python train.py --n_layer=15 --d_model=192 --n_experts=80 --experts_per_token=4 --d_expert=32 --d_shared_expert=64 --activation="reglu" --moe_layers=[0, 1, 2, 3, 4, 5, 6, 7, 8, 9, 10, 11, 12, 13, 14] --router_score="sigmoid" --normalize_top_k=false --routed_scale=1.0 --balance_loss=0.000194 --balance_bias=true --shared_expert_gate=true --init_std_router=0.0135 --lr_router=0.00058 --vocab_size=3255 --norm="rmsnorm" --norm_eps=1e-05 --tie_embeddings="early" --optimizer="adam_variant" --lr=0.00126 --beta1=0.9 --beta2=0.95 --grad_clip=1.0 --batch_tokens=[65536, 131072, 262144] --seq_len=1024 --train_tokens=633000000 --steps=4273 --dataset="wikipedia_en"
Below are experts of layer 7 (counted from 0) of a mixture-of-experts language model. Rows are named router (the router's row for the expert), gate (a neuron's input weights, with its number), up (a neuron's input weights, with its number) and show model dimensions 0-191. Each number is 128 + 24 x the weight over its row's rms, rounded and kept within 0 to 255. Numbers have three digits each.
Before each expert's rows: a language model's description of what the expert responds to. This comes from a sample of Wikipedia text that the model never trained on.

# expert 58
Description: The pronoun it/It as a sentence subject ("It is located", "it was announced"), plus list, prov, and pipes or breaks in tables.
router:104198121138108130141149097124135136093116137056101151119124128148073103105107103077117135109090126170097084101123161136107131150131158147121113102120151143110148098159127155068098150086177129178128105151106101106148117146124135091122131171130122154124085143116124149121164191116158143141088108104083103099105118097129114126133136102155112130128112105139119099128096146131150101077154156122133113124104136125110102113144116154136144152141135126102110130107161121118114086098107095095118116149155138127160149135155166094126140124109123141123118130115093147128117141126119082138
gate1:122136156122126132099141112100142119079105111136062166163157142134127121150120148153106127122141127105102102154131088134095137148107098092159104112069127159149153125114128127130102106143180153156151145155124105104123139128130115114115124132086144099102126142103150097085129175152117116157076116127099117100104126124151172162140129126099124151141091149151134097108137089156101116152134096154128102085114147163149091131128105203119128126086161138160147119106130151132167143118133126136151113124122120135100149117144153131100114116150132162160106157132172092101168175123107163129
up1:151135134119107088091124106119117134134120132140145156153101135105087133142149149141135129173139121156113125133145064105115111137156141142128137091144123129121102141145133106121158139149138120114122122140138119189182106142098121186122151108162172161149152143114189100094148128111134170146186169142098127107152134116142117139132141182069111133117127122129095130120130148082146118085149129116113139128139122130145145088113129105093103101160114121150111093169117155126167121132097148086152153165106137123110123141125128163103085136079094123103075123128158122073119141126133107115
gate2:157162108098171137088081140063136125104145130141156100145119135151066107115089135094122082157112157170124132151103123145095152110111112117146125123152137134104092143133163142111153121150131122136122086130138136139147119132160121093082145136118139128122136132129113137134098086070124088105129157066149088087123090113090145110132150100071180153132119125138152124116140100123121111140136140090151135195121128143146134167113116153142101089131134142102161118123132141126117121115112079137134151094122077124156146135146172133130115108122113080110115155113114119123109134133117109137
up2:130124108120126189131124125076118166106112154134060145089184114132145097128151150099118069142121144112125128120114132145116147100099148091167124097111154160137100089116121123123110131149149144102116132144084123143107164128158140104116093142102143078152153120130117093162122127115108145117110130095083102110126117108168160150150108139122152126163126133160096167112169123132128137137112134089115086122115087107144169112139115132125101146095129135133178124096113102113100128125092125122124130112092147132165112111178116108189141101130145138121181134125144157128128174162127129146
gate3:130143102129120137134108090115111122108129083132113150155117090130112123109111136110104206134098156137135099132144141120094123154133140120129172158074154110113145122170160114115111126133136163150144102149143109082186089131138125090107105160148179152137096125094096143133169132133170090100180103140133143101146158128096076133150139123117113126157120179125110061154103098125109073128160113122121117136136149101133117123165136146142166142116104112151101127085127157126171133124075140133093153105154133135100110134130134129115155125118149132090108143118124123140134142096132142143
up3:122156091116103166146114101112100145105116117148138130164159077118107104142091095121127148147118171155139092115146143133091114157149132113091169095069150135110139127145148120107151153095123145126137119117130108102143106143106119106114101173126130184101116152122134125093143119157131100124139106131114171111140170122053084117153141138114162112165134134139085061167122099132134120147146106157133129121138140145155112106136103149123183138100131116140103130159122142146169150125051102125106143123137105117114122122120106097133141109123142110115098142160080131165126145097110134098
gate4:138126183121103159147122120137164084098145128101127091144097124096134064158126111103109114155127132124173097138088116139116126109142099115156153134125105115178083100122145169102167119102141113117113109128110113152107156130163125158131179135166116145128105103128130109143117165180107140147082150131130119131087149150144123109139117102138125149118125120146151129134152197129128153094128170126094113128117135103130119139152135082118168175129104154105127125124137151156126127123113144146161143128158138127147126164165143133142063165136119187120131163104124161112103166131156159105
up4:127136101113124106103130069163196116147101112135162134175148165107107124133116098152096128097175099103062113122166105113160155162154105109137123090130062154131141118105156102140151106088152107133114140123129135145090151123142170138100163148139094108129107146104138153122117154087101146143121131141162128127165108103119165119162140136142121149131150148168117096146111124118099116069156136135117187117164172155128119121132108133145122128105141119135101126161116168162150115098133138128162099147110129114098121155138108105123146124126116128111117099137126146130165090122138096157
gate5:124138128108118156097088130126096086126133163168118113113131157125136139105135098122139106100145124122098099105135166147132181161087119149159139135157115143113080133115136113141159076115162117101126146131125117124097154133149126142137132127137130154082195157139104155147117112130123107132140163085096125120095077131137082100093152123129116134152081131095181117121132155123120168103169156112134169151142176094087161124112156147133120142134126153125098102110180119154115128128127107140109126130145115145123138113134187127121090076141109082156134076126111123124129134160122102106
up5:143127106158121174130082155138074168162139099092131078129126138122110162134132088134142095113130100149093109140081116107085094157136166138120125094180145137165098161125077137127157149152146140150145114144157117087091133135109137098111122166173107106099126124163140116104128123110114138091163183111155151155126100097140127157101115093170122123118149122097154151144137120129106107134132090100132134149141122122122132135115147085151124141146126134105129116081145110141127159117122097100071122118141116124150148112183153164117142138098114129128093120107149120117114160186128122112
gate6:132135133135110137118106128132128107132096088151140132117094076118126153113128146115133138106149137157126136126132119139133058133142091144078112159144139146146093136130123097110108132132151120146160066131113147159140091140091148116153078168153139150110132122131141090111158109079179130079151083115060098119101182128107063142164116143138141141128127131140114118102081100165123126126100145139106080155127144149124131123129138112147172158161129147085106102107152177152126124140115116142091099149149121140154145134129140142148117153111105144133115141090120119135122130137135095186
up6:135125129144117158082121088140112111154174141107130128102152151108097134139124107163147144156164121134123170165166100099115155096154095106195120123067115127119141093159165140147131122178124140096127124145159109104112151163113152154165140138133095098130161100165094106123100131123080101158128164158155101097164124137123145103145152111179157119131079173135141137168106117120135130137111093120161143120130123095136099129115122155154135121108102117159155135133123112110140117116154142142138115100099111114148133104085147133094155164161121132142146132166107102148154110128182133141
gate7:098121150094116138157159142108117118115098169126120112110123114124142149086113114099088076194115126125102136113136138143117143126137183103123132143155115159120169120113140139111119102152092129128081130114110110121124122132107089099069165161139161134164116104118131150126173126126168104161147130129115115099127111117128133134128110136131089124084141134130125107115115131117167107095112152157137092111130139177124127184170126190054193163149134170139126139130134136110138110136106109116126127124125174120154147163185150112136091147113117148124135122111122120141101086141158130123
up7:123124120114115107139144130082102128147089116107131162075120151117161088119131133154111178105167118072093142127139148143148121123150147109144114111133131098141113141119074097109130135094104095117187143153128097125113117155089122173106130146084076100102124173126112122159131124151092095086160165114137132146132145107113131171116162129112140115094117157092125120111157091092147159132160144123107180155105137142161148147071109167135132152125113096151134132112149110155155109125140122150152097139124115141139120079147143124171140115132125158173112121137154090153122133107142124141
gate8:120162131126123173144086102130121150099084110103131120112164120140152157135142126118151107111139130159117125130158152188130140148127118137118129066105112139130175132104109149117097139104179095095139093090118104114111127131114078090137141113195129080137135114119154186160103108137165146111120119115108163167108110102137131115114149117131124132135153146123105111106163125087138143108124156099152177114131133079118111105162082152146143143149124161110108122147153174128147137116112117139110087138195113133128115140144134088087096129114166120113096139109123158105106134145141103134
up8:119140125140144134130123111166170118102127118124147131126113125141151120089096183148100175113139177127116125140112121132139134136122177143060145122136196153096116135125101121109099173120141135111139154128102145084150124097166128108125130104115130138146182129127122107172147106103119148122138123148165099116162082106142102083130127131092162104107194166153118146143123149115098144087156113121093092127097133117129111083094114171132148112077134144153137134140116125160155104086129121146109108145116133142129131117113147170162102108162124134108112109152158098167143157104121109122
gate9:116143120140134112115106157131125105140125121122107118076137118106101126122131112097120144106129105104135174111129202143119150119146133133126114109143139106141121112111142151132134121137149090105127190147114093092118100110103114155124105142121092124137094139109110134161146113134146130161143137104157147123078146110136132128117153149171172119172112157081173092113178138122159100089145127077122145128123137139090121079143089125171139128150086143058134121110116112129119104108124097119085159133160097138148150163131162136173115119118139173110110139186129139137127131189136141139
up9:129148127151130140137109103117162166108114165095104147149089145093132115098136110118127146101093133091117093115110162164142162141126076141143161123086085138124108115076128122133134146158147091086092190158109104107129126172112114152127163166142095134085107125112115159131098137152128151135137132147123121104113092093116145119114140142128106123149134095134109148057162125129148123090141162134135125128097112141132164128132110144095079158121113140131111123104135125114153083095106146125111144100146095134125093150164091099115184134079137165146100096136144131111142107117099107131
gate10:145143141141096110110125148120117124111149142078161105109133179108115158162117127102112129106148117138100137076097149125125106156112159149105137121115169119147098139160135119110150134092122137174125120135106136155130147095152129135121135162061170133083101120161164103177130156148107157154116122127121086133146129133141117140159102131131148165141107169132167119113132162108095085137138145119131130091127117091108110118160137111123103150101105132141139137117105156085117158076139154106101156171114112115123161107125128085124097098149144170065174174130142150130135108119080141135
up10:118153139131125098165133141129127108103118125088137110104117132159106104172132137175127147086144085146113160129136162127113123101147153102109145101159142111118138147162101079135149123128142113103124088151119135103138137094169134118089158138111165161099140121150112148120126165138160145168117155113131094114155130122151115128165149129143103165168136085178162112109161126143116133154144136112084111146127123120081144150159098150138136113146100143091140102153106116098136098082156144144120142140115117093099168106117111113131090090156115156096136108120158118110152120098043121165
gate11:134135129120139142135119144112148113130078107128125136140101159121096147166119105085133168097092167180098143124129101100090121123143170137122136142144092146107145136140079157137105139107112108146136084130121140061140104165134142119100118144169168139160144139125109134135144145120170123154140116111055165108088177139109110127130113116124133097116106122152067110126132113139165132137119117096115122108158113168101138118127134118114136136161113141106111162135141103119127130108106107111104099119163073094135094125149120117157152153130136100116177155118074141090102168116109128176
up11:164123133114143101094123160144120130108148158141103096131119128126124126071167140140127165151148156149162130087097148139109118107117105092148110165156181177189077123120086129111160113117149143128116156104145125125124138142127138150128133173146146114122148128131126102077111110156128089116099142133143123129179156166140121134138142110143095157111115139151139136134149156080096126082110127153142162140131084127097106136059132180138119148110139156138121126166131122095124122117139133085144148163154129130143155143170137150176120135139135138167106105163140147118161117129094091093

# expert 61
Description: Letters and pieces inside Spanish, Czech or other foreign names, often accented, such as Sán-che-z, Ló-pe-z, Dembél-é, á, š.
router:121172105155147121103161126124099113127099139115129163119102115135121115106143098113194122111132124126132132126142139099140138146114130135100124085144146119126115089083165115067123121106133114112111139159119148136134155119132095117112067196107123154120114133172133164153176163122118135112084124107107084076108109129118130153114157121144086100125128139134082160131133148110133099116147150101120111154103175117124169133141116131135165089106105142166087171133230113125105117129132143103129172134152137106113128125157128123092129113124148132136128132112111139134106103125109091147
gate0:128115112119123141174147135185108094139130133117128125068134147140121121158151147132128120145141128140090119118155110138174110112119120177092129136138187138114142094128098104159150120116135112132116141125128110130094140108088125134093127135128133142113184170144127149140118150123130152140170142140175067118092130102160138140134128139141098134170099112138177134123167127123158118134166103152122154110093138099163146141100157129117096145113107107071101122120175133143147161138142127111081146100153110140139125149132107124151082117149126128096125099147120066133089067178094131135
up0:097131122145124092103127131106166101054135108118143145167140136163115180103142132128119140146126128116113148132140171116109146138113122069150145172119126107146124152114137098151133114110105124149105094130113158096133077101152116135155128120147121084161115120148159120126140125089109147072122132169135155176147145143122107120154107117150178088136115130098090165173148175134120135172160105148166147108134103115101123143112117157121144125127136146160169113089096122143150109160156142132139104121146112149148113113139157100164121081153142091102133135097093117137112150100178125140
gate1:130149142113152115129131107097129152072127141136094153167132103132139150162129137143101099108124112104194156160128145141113116178099122118181151150109134139117125168139101136115109148145088122143153115141128143132158156110098130102127125125137167136109125116119158093129117131126111128110091099089120122160142138159106184146153164148094131127126100162137106113169125116103135120151109135098105085094131124108130120105084149127134122109084139140155125167184136157097120139144137119100147135141138100178076134133151139130085084131143121129050120181103178112108119153120107112128
up1:132136137116109124096161079137102140140124099117153180180106149117121164139145102126126137102135105123158148105113099078141120109112118144126120119167102094111081137165101121150123139113146140104145113136095154136148152137129120107159091133119135154147126145096125096125093138116130125118122071167091125100068146177160135145122120145078082120093159156107138122157137156135099140154098146105153112117180141144143149075144125091126123126121134085107104130185127134129107129100096110129105132142115132163123145077127105145095103111089067102122144124099150119108093123115131143117
gate2:139135128130157102134102162125120153111156119126116175121102165122138132171161129110139119087117096123133107167151124136136109107116155130098174142123120119092094168087141137100120113109115117117132134141133102132149162103097126144123142102119100105115117181100105176155132125137070112115151142082140113084125106172122117134122102151078117105165156111140177103161124185112094110130153152103099130152130187124135116120116183114171071093119107105137152150128149107129152098130113134126126152125131116111107084139163147087115087099132100144125145137146114139110152132114130090158
up2:119123134181129135124123108127177180127163137144082126102134130177144136109143153094134094141132155116157120150170160125172104100134107080143078092125097127098143144158086127133132121152150155143134146174066156153152131108123136105134095140105129119106155138081144129092140138120102129129172132148103129118145139126128117161141144159083110155124132148118118118115136160145131094103085137127116161142106098150136109089082141070141104128141107144109151131127099118122133140117106184102131151155133131122112146132149086116110121167112152158098122149100149174108094129133157111174
gate3:121148115135146089136107128117112173157142128128077141128079120109141149114093090122154125144174123091140102134143107122120104102094111103176140144092112147125124110121104089114082127135085174132131170149153133129151074105133125124103123161122109094094159117134127124110128145125114070102100123092154140155122150128124066156116145081118135119119107121126132073103110125132153123161149116118124145165091094137132131113146110106107144065121114152149115140126129109099181125147126164135124120145080101140135097119120123119151159126119141173148091170113153164085126133109106167120
up3:124149117131142119140122141127124161147120139122099140138099080117166173122127137145155140151164147123138114114095129132117115122132098045148125124089132113118104132116125111155100123127115131121139162154159121111129097129153120132149113129112101122064164097148135111097127100129104069102071159135153136136137156146093100132126118122119138138097112139134158084115152144131096140127102062145115142165109098143096109136135129116099154098066121122167118139119135096109177165166085137131095113144107119136145102141107134072190156119138110138139128127140162158141140141134092143076
gate4:169142145137118156165129071142129139116080132116106126180128158101102187117116133135129137171120137100125159121101141145095098138115160099115118129127107116136121115093162146106135126116129077188105139146090099112092167087155131128122109124094125149125118101133138120125143124184103153137083118118128159079118161164124121152071097132147121161140162143133161131114126141131126125103172164130158149124098151140082115148118137076128117075115090146148168147135126125115144153126122146097126132134170130139126108112105159135130101110168156116089132170138122144136113120084109151144
up4:097139126126119135119124107120164130098131099137112157138164105139073138131129094124146129093130095098140108141139123128107083150114126155188124146163093143126148134103098164166156125123163114121127128128105130159111149155165118172101112100130110174160100150131130144119103128160142116160082106126162149125104087162100157103156118153069157082127152146060106147130100149139114114110141106108162138118110157120123080149079137135158162142108167093128112143111124165099143098133165138129137145090160128115114126140126122106145126130152154146151111117149144100153135114116196138123
gate5:092124128101134133126150141108096067092131121130122140126106192160138128096137137104147100099155107149092119113169132122142147103096096136133130092179087122135117147069135087123097132119131136107124166126147136119080136100140147126130091169135111129131093114125133160150129104152124114104150126122119131070123134143156094168108157091135124152129130106113160145131135184140118132157111124151079138126142160098125114103105099111153183168164121100153094099116160067152098155131100138104163148142106134118137084135157142132147112123116124127117097158146120134125120087156093111137
up5:114117169135131126116120133114112137147093096106137146150110120127092135126152119148148141159149118149163200129079183132098137116161135124119171118151144103146097163086132168148146128134156152153154146138104107133112139170161153124089119109106130176103106158164122143113127143108130124114117104080118122149135096125120189128151103138139130134105162132115160128141158117165087141087154100109093129124150138127086151113154128165145142143154149130091141139127171106155102118100142136140077123110144089107125137094135183108116128144111126087115154115098107079148138119166104116088
gate6:109141134146146146131125106154145090139135116133145149136069077160131149121163134162142160138135139159124130142113125127114128122113116127103093155123087115144110145156165130146164131097119129141105135133104162152174145112099082141143115092109153178096105206124149140129089119105126170133148147108076084122129126127105131148132105100125128166127106122090126131120113147099125130117060130107071149149083116140083148142130114088174123096157103120143085127127134069098108147125092131125142142143095126156103111142112126135141144119146128118075131141144100130121109118109141100172
up6:169131163151121140127123116169118113098157157126116135150153119089139140110109125122117125136106113153124137148159140089147097123101098125141113128086137131106138010157135139147172117149095101086116082111132104123105145162106120102127131143124093125167094108160146094154113092152097096163130118138143113129155124119113118110167132147175109116118099166103094118124178106106176133089085120074136130141132127141128125112158135146111134102134118113165108126123133109131114143089087109155127123128143162151122115122142133174094152136155158136145132159108144132159135119138173109126
gate7:136136131138093143109138107122129132142118090138135097136133130118115156129188118121117118118125134089128124090112175167138115144145156115128140191137190158143142097114139187138145106153167111193161095125143128097147135115150095163136121147101144112138110119091172066148166145098110133123121097106159133122122108120144109144114075125136134066137127144138086123092114168133151110122147138131110170124118145148165120118125147148109151111115159165134149177087145142082130109127142134107101146174154121088101156146147143113126095087129145125134112140091151105133140126132125133098
up7:089126107094117141136123129103118079142126119137128094115124100104156110122104132115120136153119107159115069146129135125106141092155127081169111100104115170139110107138087094106150119126086145142092182134116127106124139166138103180088156160114170122131154138107132110156106129144120101119157127167132150042123138132122114132124121110143109138138111084182119154126129157156172140104112131123123135145097108117141123132149070108166145100094139152127163155099122118131093102151118113134104133152150171111147127121133139093160132103144123139192087115110126084166135128117138119129
gate8:159129119139144159136077123122136111103103165119154161122139134132114129154161144124127131129101125137148134136153088130113110120129065153090113132144118143112117108096188124136116097081111101106106131135116171108141117168126092123115121119121121149160166121159081150138155140136135149190159129117151146113149135156120124104088132114154187135149107130140119106130086124118118113121143132079160144152117175154159159157178096175124142129110122159132123110074185178149117117112124118139093126091150114099150119150127101147157091117139123107084103103128129146109140143123104171097
up8:146148122134168098087112099084147103116118139138118099140113157138145107149075123144139164121119174080188155100104137124101135122132129146089130128096161152122131144142101132144111140101098147140147136133134137109066139100117106152161150133124101121142120158134145133105145123091135155116130188165121078148102106156142184097156082162112167145153149166107117121143141123118144167107168126141145131143099144120104145111114125127129146108125159102156149131101132129139134142140158151123104108110163081118104164138160116162132089113127117088139130121088146158128176193132134135130
gate9:146150140171133136127122147154075086108103130119117128108138122127144133085107129124135174084110123123101130141117153113153150143150119130080048129145118102146123141106158093129140096117170110104108141153174084121100134146129126124129152134127120090147166153164133119101135097082173148117133120115093120158140122114158111130113124103164090158094124162107138162117156116099151107077134127146127115182124130152138182113148100140133139122137110137088106153117175122153127105129108146122125173113179135113154118137129179119133108150076133118091125131120107089156099108156106144140
up9:150122129107099145151159119150114158098128113121123093096120127109115111143127097149148129097101129145158107075154157169110122097162146140138138154086127154173129145121086167111107153163125151107119170151126151102115165138135129132146160153123101106089118141117111138101110113110109135170137097128061133133122123106119147136133126134127167119114164106145152146095122150094124145117088176149189117164111119120121110121120165160143149130166133148147118148161120100148113139082109066119127101119093083119133149138157086115142167118149069152120133075128129103157132125142164132133
gate10:146139135160130114102130140119114164098102119120132085074089135142153117145106108084140123145131159116128130128165134092101099120113213110116163094108129134151119153105159086084116098176127164127120127139119124156147151092100094110144122141135083125091109167151122163107109133119121140143150099151128109167129152162093145109155130173180154095138117158141141118110117147123104102168147146097127104154131114117140157122136126121144096146111100167156118157122104092109127183122148170123120109127079103132143159157099118123131143134114152163118126149137110163144142140150173139142
up10:116117149117145123125138166151088136088082111131141071103086162118144135118153107078153124135140124155127179140138142091115102119119172084120126078145104150151095132104139086136124130194085117135115132113151154127129129141131055136132105129143111139106128119150113161133102113124176138131126116164095142152125120138135145110140147123185148124156115133143103124124134099151097116160130108104088096170117100125125158137082121124135132139143125167118095117131143120135155152102129128110152059129139090150148144153105095162131152135119170176131106105116122134111146080166112123135

# expert 18
Description: Pieces of arts and science words like sym-ph-ony, phil-os-ophy, episode, album, guitar, plus was and is in music and television articles.
router:091179134204133116109165170172143107093164131121079168152134131157112121118113117098157118134120141154122120116149122128110106155082143133148138136119141145121133105147158102066094155115143151153113115155123117131114107119130105083102113137128136165129101117135110148140172153156149144139100104107154106092141131107090124113105120118125103110145125134115137102135093113103118080084113136132154090109124119059130125135163134143109107139131125117160091156137156150143077117096085148082103124172155139154150137111134122134116153143089160137096119159135087107126103130116108114163
gate0:155127099148087120139090132108121090152084085121128161119145135115105144100111104167173097152132106121088112129170115147098142113123122137086106089117109121121148154117144076109143041170148080156122114099118114083161144149127116130159115125137132108110181150126112154159148163119129154129118136095161065116085110107108156115141121108173119160165128106157114109119118114106150156158160108142139126113122112113118137159147135135128102125149113124100117137144174146153103171112140116111135134152133147130118124109092127146132113186096148082142150114116106107136109138117117150137
up0:097132160125117113155140117057143119101055122141150133159116165121117085068122130156147096162066160120113173108122138111114141152116122101159125124130147131139139110141123137124115132117127149117116136120107142121151132134120134135058111144126138104168120109126122119118162153133121194123126128102127113122145096134124114088109103123102177090155127145123148086127127127157162116176150139127161119121105095119064143131120117159169125164114048114083132130144151144119117120156160136145122131129129154130170146110151125118142096129131116087121166111106114124147130143135091138166
gate1:108143155143127124142130151138119116135152152151153100158171087125151161145106126114132186147155128143165062152145096094105080168132181152141126099103141117147159153159103127131127128106152093128173129123131142125141155145132101078087123121080152109093121128098133098156141105115128127104100112124120098126115103111146123152073156134120108139159122176124152117111106137130138101164130135146182123123106118092105089122129107169092152132095093112155102131092101149134130166140100136135101121130136166149109121090139155138132147124112199137098088153129142111111120127127141149129
up1:167136152144120085111132088125108113111139119126163126162117079097107181167133134086136215115142145116135088123144125089139110111112105131140164143111110140136096123151129114152121125138115104089136121149141136116109136132081087071139144149132157150133145166104107100125142149096090084123133129161151143130129134142161093162078114150117124144098143130142120132110105124079126121163148108128117137109144160094107112103125134148098129134130127133146131124140094122138109174076127100140127129124104146122096156139108121172114156106078152129079082142119173132152083155134130146103
gate2:126122137100146174115107173125100151130127112119082184109141159146121132161156178123077119165102104183123153115103077113155093141097129137146104104127121138126079137164103091113122122117127136113131128146151099117136144108132128115079158116132180123175111152147118132132128134150148143140110171071164129117144147096124115108150119111153151123170135115137121106118123142124106096080115118108170149136112188131101122131154123109134102110120094140147102117118147094141082133176100136109113128152137093122100160148100118144132107118127131115098070120124136150105142138084176121136
up2:105131120124144144124139103154118140090135138128109158105122152134127095131124158112099107158087133090125112164131170102193107097130149092152160108149145135163099067123123114119110170105139154116135101106123099142126177144141157142138102123160128128141119092132156101145145117116116159083144128125100091165162082157140119110106117120159081105138111136139075100109144093158113102104123100087111098151154118111077161135128110125134088145108099160147142121161129099127103139153106123118150163137135162149117130112138126090122103133105128187159158148124176153107125150161121107131
gate3:126134130142144114113113162127089140154131160100088115118105133108106108122149083102135159120167170149146113124111128101155131134151145163151132145144127129125086160124138142093130141119147108169110155157141131127177099128155118124097116162095140147157114140082125087114141126115149118113132065102123127129130159126076093123107114156096129160103122124107113137113144128135147083175134117138131134136100120124144123116150096129105164145151146147166112147146140107078096103127132139084127142159169128116072125106128145154143171126103131119070121171138122125095126107064076191119
up3:138109159125142110105117171136061172151152157121054101123145102114109128109151100122117131129144176169120127143122113136177117123167141129121129108124097133106104136113137164111115186103153108131121145128089134127104094136142099123156136140085144114121121157107133081107124124132116112114146088153153136112121152150071112106147104160105125149104128112144128117135159153144127099161111111147145146103127097109143105152127115148100131151156159163139123132147125114091107124108124115096091128176161148120104117126103139158158165114077092107093141152128106131100106108105068184104
gate4:150124127147112148110104163109141117128103118158108122170143120066149148125126138126099133125133119166123147161129111109100155131150119128163119163149085120176112146070111157118117143143135114131121128144082118094113157150105103098081123092116092128141138085086118115113121075133066116185140152143156140091093126159138140159121119124121094123132094121161134137100127167152137121090156142161126089104115121088139096179154153166116129148163133137168125134126125158141153121103092151089105150178116148112158151145125136124106137129124109104124134137134131141088108124136096182113
up4:121150104115131116122141106116149151110146108122109106151152097124094122077154109163142125090134138119166103133177102129167111148117176142133136081101099109116114108109201086147091103107113105183128103142107123147133120099129153157134113105111113105112083140135106142111083105130141120125115077146114115138115111142122112065156128132117142106084154142102132108137138174151122125135146140143087158120186184100123123131092117102179139156152098133102139149143128115125128153112133146126134118146152114136118137135090114108117148070103120154121184105134110127135160124089151152144
gate5:112143158155126132113112097139135079091133127160121117149139113089162137142146165125139102095161151131109122183181079104142143113119128116138160121117122126100137131118127122114129132134165084099131105120120159149117153184122163108147070125095103156128155129106153135146112102131126131101110130115137114113185141127065167177129154121120108130131158131162141101134122105131093121159094126161152115136124127098125134142130147121096149136141137103117113080076120146157078149117114149124163164141121079150152151168098140109100111151144163176138094147123094111174131142141146120118
up5:106126160127120150163136151153100156158128129102142073146114156158091124142151111147146132108163118111091132111134101129089122172142141109118137129160152087076097123128118127146092131137138117119083105114101151127125206129114104086078117142138089113155156126167115172121096131122124136118130144105115151111128089100122161146163157146108106122118164132140151136145114095132128132095085093120146141131115152121128132142123123166117104132139149094126122158096118159156072166121142102086141124113125077118178108109156158131105113112125117146164129152120079092164134150140092146105
gate6:110127103158122146129121138124150086104162147165159128155097092208135150092150101110143129110148106127141113154138130172123134164097105137108138150149115122104097145126159128084105116099118166142125098125159157110157057122103141129132141132177120165140134175157151141108134117150132122112110092125142143129086160134100136148134137099112118116136135149150114153131071169136127092131108109073128150171105135096123149172208114112145131098121120084153116095104108145170148098109098123124130099152119139140134127140119126122102131138119133163127107133102111153114144098136157107136
up6:125128180133098132128168101166146110165137169104126185078166118105129166164132133133114141131087102109169119176145134127125102107126070104117138148105132133137135097127140141115139130109142112083128075120146151138122123136118145087161110173101125112160079117137103062110117126153099137139113143136138096084160136140135115156107102128133148086136124173128105141173114117113117132136110133123133139101123117107119078101127118132140131131146179134180112138103144103124118143129097161126159081128143151162160094118130140136127115170161112114135135129092132139156107177161148147150
gate7:148121154194122107120142120121130089161154098133122128127125110137126116108092130123150082120155122147132151137136135132113142155137109161131168150154158108140086066124147146103132130146155137146151154095137138147130076165126110127160127120059118094136070085153134107124126135133147117127140152114161108079096102106134139125102121163134133133162140167159119149119101107110110099119159086118155122157154095129114168145118134155106187121104165172142129121157119135105131117098146143146105146123123143113090162094143163109155116142097154132086126123135086176133100091139130097095
up7:118124126108112168119142099112091098131142161138086137101155142166172097153125136135098156144135143108139115161100140209153101160084134093161131148110112146128126130183086163093142165126141116107129147131157163121140137093118154125144136091119109104130165100139127111128117136107128142097122152171160077135153141115131138144105112116127090163117138100096124205133146141097113132079132140143163106152133105144096116117103102118110157112142166081169144128127117133097134106141101094116100088162132135134120168117151096139136144128126155108141087115146151111135120135118101149119
gate8:113157126157169158125098133140140125093107147125136141106165131146108105112158141143153157136132090127123102173130153127130133110113165144086157122098110112131108151136106111153100151102125088127096108165130111131114090132103090106148107119146093145126094107097136142129166120144167156151089170099136182121102136145146101121076139092139138102146152171104107152123141098081133112129154076120130115130126119110116137107163075161126114197143113132102109110058121156147136151121129122103125100108151137096139131128107127127116115086115160152082112119162095149133118159086152134133
up8:105131140163160143148122123130106122133151135120140068131090157155169107126085148148160139091141156158118175152104146086125118116117115137146133119116114176121159139112089111113131157128078126164162201163103133145125182108142158147134141121143104084130117148158110127117119088096161140103154100158095088124140118162131147106161152143087114159124147177148115090120122151164118150089122141106088139150148149130108100162132112175136133126116120162146173126098110100093109129094125155138123127148149102099113114145138131162159118145148120089114133111114142115127154156130146103122
gate9:130136132174150128133103121124174077124142134140107112121174130104129157120115103086120114084129132152122144111147141142110131102095095121121097142117093136121174124118156134147092134135106134112146117128156095129165152131135140159143130182116128190144107170176127113089150129129147176139130121100163130155167170113141153092095141133140129121087124114106164107132126098101096120097133127127088159095139095103105120131146093102136091152167085180084142111090112110125092129112109125132129148071118109126178125141134131135153127140129148158092114135119134124147119095109164107179
up9:157121145124105131169121139145137136146125119121146131108092143084105109129154156132112163140112084108156123093158119163144129140146100155140126094106128144136136138059162181117145132148127066109115112147092207108101157108131117146139133122148104136094088141123176127130129122144138094116117108134095115169109092113097133139169145133120143109129127155142126133083136118116164143132156172122140107115114162154116117129083125148123144126106139115133178131138144135114141152106155139127068162093126099112145110134140101105120155170114154141146072094164151147118164095105111081137
gate10:181163117164129137129127168122132127086102151119138130121103098164094074104122123132132077159082123106110142102183140141170119126118140151145148142094143109132120126138153105090135158150092177178123118130133099149102146096110118126101126123114136148097084139165112145113134121171094112159111143159163094135151129153109108127126132151138139107159089131144118134129103148103122116112137114110127109143130124048126146099102137125149086139157152119137103133125127180104116170100111150119055133173089134124130155130108126101115118144125094141084127127140097132156112173128138126129
up10:146133129127133129116139151139153141098137130094127140109101149146137095163124111097146095159099098173127147126179169148139107102114127153113109099142099106122117114161110118078136166126122114134072100129159114159067117125112117101099139092149144140100079138110100168132154123175131145139098127149142114146128134119127172130141143163150146073187104135112109106167132135174131109114173181127134086132158151115130178140096147077137116159135153137120098117144103152104137134092154149137095138135108101126125164134127114141150131151164097147125130116156099132123150108091154155110